Weights of a small mixture-of-experts language model, trained from scratch on English Wikipedia: 360M tokens.
Below are experts of layer 6 (counted from 0) of a mixture-of-experts language model. Rows are named router (the router's row for the expert) and show model dimensions 0-223. Each number is 128 + 24 x the weight over its row's rms, rounded and kept within 0 to 255. Numbers have three digits each.
After each expert's rows: "comes after" lists some tokens at least twice as common just before its tokens as in all text. This comes from a sample of Wikipedia text that the model never trained on. Tokens count by the router's weight.

# expert 3
router:165091131086152104183098115078158120137091157133125156097140118127153128135115112112158096105125165097145175075136157119145121132141182110130149155108138137105172133091087130117148098102096085147126150105122108156127101068118085137147126139131108135135136128120102170144123131132110148145129118143101137157113117119135116101144160120132131146137133111147164132096137098106112084116128109111121130149119116164134127108134087126157106129143171143124171110110127086119074079150133132112138107123198103174126120117150142120112148147170076141107138119122166137131093117100120174160131152155137096104165159130176107131147122154116125145120117167102130106144162150141147134161137
comes after: " the", " of", " in", " United", " New", " and"

# expert 26
router:178128142117098102140131120085169123116116170106116142132104129157154157148115124109127113126097166132088153092148120106162112132126135125153112153126085098127166161135129124116143115112061078106100108129118090172160111076123112139135123126113124141142099118123099173110082141115071176149141120094114170135116090134099087117164151100129143144118157129105110137073118098108148122125164131137121155111174122162148156102116135150146122101160129148103126121094107111113139107144135118127109101145171135157109142149068151116164162135120131118127118082121114129107132111093082145158121118132150158155135138139167090129147125175137149148172112139117150145168134145149162130107135
comes after: " (", "==", ",", " in", "199", "200"

# expert 32
router:165096103120125100132164081121141107100120144126101124116111086158149134125104144074108132120095155148078140079158136136147090136152143115130163146143066121120162135138109146100173154124131101119097135093121137103110083122113124077135146140139113149102108102155158147156114150133079144125122118108097129154099088130147121102129120120108146155121154133138155124108156112086121135130157121145162163100119106182171141135139152154137145129116105094151146131083117147121113097154073120133096132144124139159138129155106123108137113190150126130142139122141164123107172127097100138113112177176103089138144106155135086094145101136138173145145122115095160124123122140152154094101107
comes after: ",", ".", " that", " well", " which", " where"

# expert 22
router:202104122145139120109128083112181092139111125114129148143139084163150132157109144132151138108127159112079173093150120131146124135142116128112149139108137124143146142119107166106166171138114082097129119139117126146156124109127108128123061123138136123103127103126112136128110122147074205118143112105104165150135054098126108127116140101123144139126162107137120105096102126099111133126147097095143117101171146145128155117125154129134143144146134128166129154115117090095126097146088150118116111142199132146150122123119149068143120166163153121094103118130130124130139186108085152145121135113145093116110108148155099111130141132119158120158125175141112125133139139172139125103089
comes after: " ", "\n", " |", "|", "-", " |\n"

# expert 6
router:159114149137149112091158069133154097159165104096090146129118095161131127116131097098146133125127145084100140107187141069166132128155134111136100160101113120107170122101119115126127109110098087123113104127120134116157096122113121118112099104105098121117127085111127158140094121130083197116127122096109127149140104132118140090143148118143182177160173114125128137118152111094123118170115110113129175138135094124143182074150139135145136119106143145092149139120123111125130105179133131134122123151146118157130127141143157125139104125172164113101119133136128149143163127135097159147109108135111130125173139110144087119186084160154134166151118155108134126172130113133141116089138
comes after: " |", ";", ".\n\n", ":", " /", "′"

# expert 10
router:152054133119138108093163089098157112115144123110107123142107110117145107147099121126148146118124125133123144112140147124170120127126159089110150142105126087134129158081126166109168106105121104120120142097109149133187117083123120124101088118145114140115132106132144146067121156148084180125127134129113167142139119148122137140105174101142130160114156119137105164099130100083147146157144133153134164120153123143113166136136075135141142138093156131118138109125139098065095121162127113091107124125142151135154128111124094112128132201158153126114135107142137148124150192113145134142097134129162111127186124122132120127207144125130137160132115160118121134119136114185148146105134
comes after: " ", " as", " is", " |\n", " was", " has"

# expert 23
router:144101143099124119104146103063143058124136122137101170102161086134128094135139140114137130094108165128083134089122123105121139134130146111088159151106120133120148154097110141118156106132096108138124134110133157139140092095141135110144104144127098140105134110123153144100102118149120183108110120123118163129099120154115073122100121148142132152177131094133152164108093086095107153136164096160140116136135118128136115109153156157164091164112154141085133100136092114124123076138152147121104091147127131140127128142130131115149118147117101096085118112116128123106133131134084161114122158144139137156121153135156124059152132162122106167106097135103133093076142141131157151081188
comes after: " the", ",", " of", " |", ":", " ("

# expert 7
router:167098093124093071125132089095181084142120166120132148150157089168148092123121117117142118117117116146084160123136137099205152122138108126142154141120112116131124126147102117088160112097096117152166104117114157127134131125090106126124098107155080117139102098127105177106079101135105181182116114063110098146125110159149128122127155141157163169122131140129125137112100120107107129137149149146132126123167095133145132089120123137127134165141122115132157103089125113112131066145116110094092112128156141177129124174107140127146116126144112134103143099131159133123097132105127167146092122135152107134154144118140117144145094147138171131125111150092123134154138148146159134088119
comes after: " ", "|", " |", " in", " October", " January"

# expert 9
router:176109094142154099109148077099147118101100134107130180137154087153153106131074112117165114113162113123084144101135126103153130126156146118081174160140070135113153188120075123120154138106106099120120105110099124111155141147112122149160105107128112135120131099114116143154096144107074136129153138111124142123145103142114088149103126101115098155154134085125119142121144120128106099151129143158123151135157119146121166136101115106145130141105141138113124132104098106092107122184099085119099133131178168138102120131107120120137133153144088100134110094147102106118167130150096165141133141140133132177127142142145104089135129109115114137131114145070111144161170153160128179110118
comes after: " the", " a", " The", " his", " first", "th"

# expert 39
router:164121138120156095118118111083155126146138122116082151107140118125186104160132106121136144119098149125076120074115121134153097134145163097151137111119096087110172170086124165113150116117120103142105126131068087120154093117110107095124101143131098105141117098133103126115104124142063206125111131082130140123117114113113141124158131104134132104108122086127129165103120113080090085112132109127134128110133139125154149102123073121138148130141120166105171137132133144091132110139101139147085107135140138148140104152108153126142115163175147093128104099158118105124097139119138167121117141110127145130150125167162102154175137119181098139143108155096157125144129120145133104120101
comes after: ".", " ", "–", " (", ":", "°"

# expert 37
router:168124159116131094108139089105154119129131150097112161125144135198155156172117153150200134106096151110106123086159154117112121124164155121124151122131126132126164179110123129144127110098117093120098098105137120155132070129146101116130085110125085126159093096121177137137103149139093161101128102112113182174148132127112108075110168112171144127132130106132119121085087074151113137157145138128159126098163113116143161116124125144176099166109174088139135118155122111133123118143118117133129126140175153140122096138115132100168136163138120099129140094130124126113115157093106163144085168135150095136142122125146100111141134139131127142160088136129139118115138144138135131112134
comes after: " ", "\n\n", " (", "\n", " |\n", "1"

# expert 12
router:192110106138135082103153047075143121114127126082108119129133127124157142146108169120177118145108138109099156129103181109119092170132138059112156174124089089100158125126091135116123135112120122113123134094108124148163113101129127141102118102136105128135085100134138136125108125137115142136105153123138166140131103144148060134121140140150128144142158108135146145127095128097126124162164103140089153115143091137126179127113121153130102160129145128102136119084112099126122148144111103064093129131178155112075143130135141101150130160143114134113158105156151141113128134142110163105096113144162100116148137163152123104177109123146123131131121148115099127149157156152120151112121
comes after: " of", " in", " with", " to", " for", " on"

# expert 18
router:153132088155097094143108130109168093113132144086106150132131104136147102160093134122141157083142125108105141092114142143184118159130130116132124131146111131114140170124100116145162076127091138126112130128099141147152116120123101127171128145168082156114133142129134140131111167116076197188156091118110125160162117138135136100118144126160150184115150131121130114077150113119134112147129104157120124111123134148160122097126113136115128123125126103102130094109079126063115124112132155116124116149164124153109113148109173115161145185146109143127124099121163115130145156128130144136108123142112110142122125155165087106181073135127172143180110164142166146103134139157147137103143
comes after: " ", " (", "–", "200", "199", "201"

# expert 4
router:168106144110167083138128127105142127146132121104138131107137130153165080142138128138136107087126152128075148057160125094121133157148151089098130146126100081089127186126119158132167112146125099128120146112126152109166117127109073156160104125139069143158101106130130141107105164128070193142142136118135133160136118126117088131123143119115138148150136133138154110092130113077141133163146117091110104151168102138154121120125099101161116140114127136089161140108170125106153088153111099064125155136136145134104120142129152123107131154128123128120104121133116110136153163117119160138139121154154120103170174174162133134154097122120134144120128162109109103133135117160160153092122
comes after: " ", "–", " $", "5", "4", "7"

# expert 35
router:182131106128128083148112084109147103129127155120090177129151093155130106139113099138124133110113132114073146116133149107138078170141158132116138155117110122085143113108085158153125104098109136131098078153129146117135104090109099150124103135133067142131103099140148159134117156122085171151084126103071140152122133125113099141129157136154145165139134141158160114126142077113138128147132109105117150126174107181154130118088117151146112139139151098146149142130158122128119078151109117120119135141161127143159146150107132096117104145129110126105129115124152146133123177134081161136147126120156109175126121136121113119189092161170158148164140115100142135136124098162160146088128
comes after: " |", " to", " was", " he", " and", " He"

# expert 1
router:160103124116165084138097103082147081118148168127124176133134113158170145174110136116123112091093095110086148105129143103121098168153141127110152121138089126096128161111128161143135114139120108130082116142140126122122087117129076136151089093116121118136117126114139127104135139153085166135099116104126181179095097130151123106136130119130119131174144092106128140118118109131097158177118104149169114130146135157129159103142145136147152158124141109127150115133123083114084104161145119127123114155143156155101147165116141104111144186130128153091116094182165124154107142120114149105117135097157108164167183161133091112144127124111158165123127129122147104136165116133132121090127
comes after: " |\n", "0", "1", "2", "3", "\n"

# expert 34
router:156140115125102111166123122074118100163125143073102122116137106165185128133129123125129090101129116101116158108128118126136103132145172115091136150123110153117205142066093135118191116109087095114111095101122119128162122112101081157143145125174108125134142097143154130127082153118095170167142142118103142122142096153127109128137147079160170145097111128153140137135140103111120118162137114152118169117149143182136142116121115152128109132123148131089149119140117109138095113152103099119108143150148112146150141178120148133146142173151116138121126124154173140078094137096121146127146153136169091130113136118188109151135108151130116128114130160125136098115145130172159120108132
comes after: " the", " a", " and", " of", " The", "'s"

# expert 14
router:141080163120137085109131126097155095142142161107101126138121103171158142134116144094158129099107156086099136076112147105147103149102153116146154133119085116139155141086111131139137104099088096125111124121126119137136103084134113141141090088158092123163131111117128172126109146150076178137109137119072169153110121158138097094129148118140162123139139101143116144106100081128120111152141101152112146125128101139155151111115133185178105135115190096148138105136122122123132089156128112105129139140144123142143105146135125130161127153165153088091141120124143123104118151102106187109114146117136138127161184138191105123129130140154106125143108182104114125115156142152133118109122
comes after: " |", "-", "|", "===", "=", " \""

# expert 0
router:142096139101176083136135072116125117140130116097119180114137111173162135143134117110157123089112139108103145100130103116126120131155132125112139156131116122099146180127132117112147103122106112134082117110102087157150104088104093133135082119134106158141112100151140132129107121164074126153109096103115174140123092149164130127095152102144156137128113080145147123054101098101126103160153139139169151129140096142152153090135135169136148160095128143138184146128121121099115115119134113105156168144146148146104101130101142122129134119149118133065147147129124121124144141114120142149095147147154097142171124128157114118140100118142164143148097187089119092121145165152158109100123
comes after: "\n", " |\n", ")\n", ".\n", "1", "2"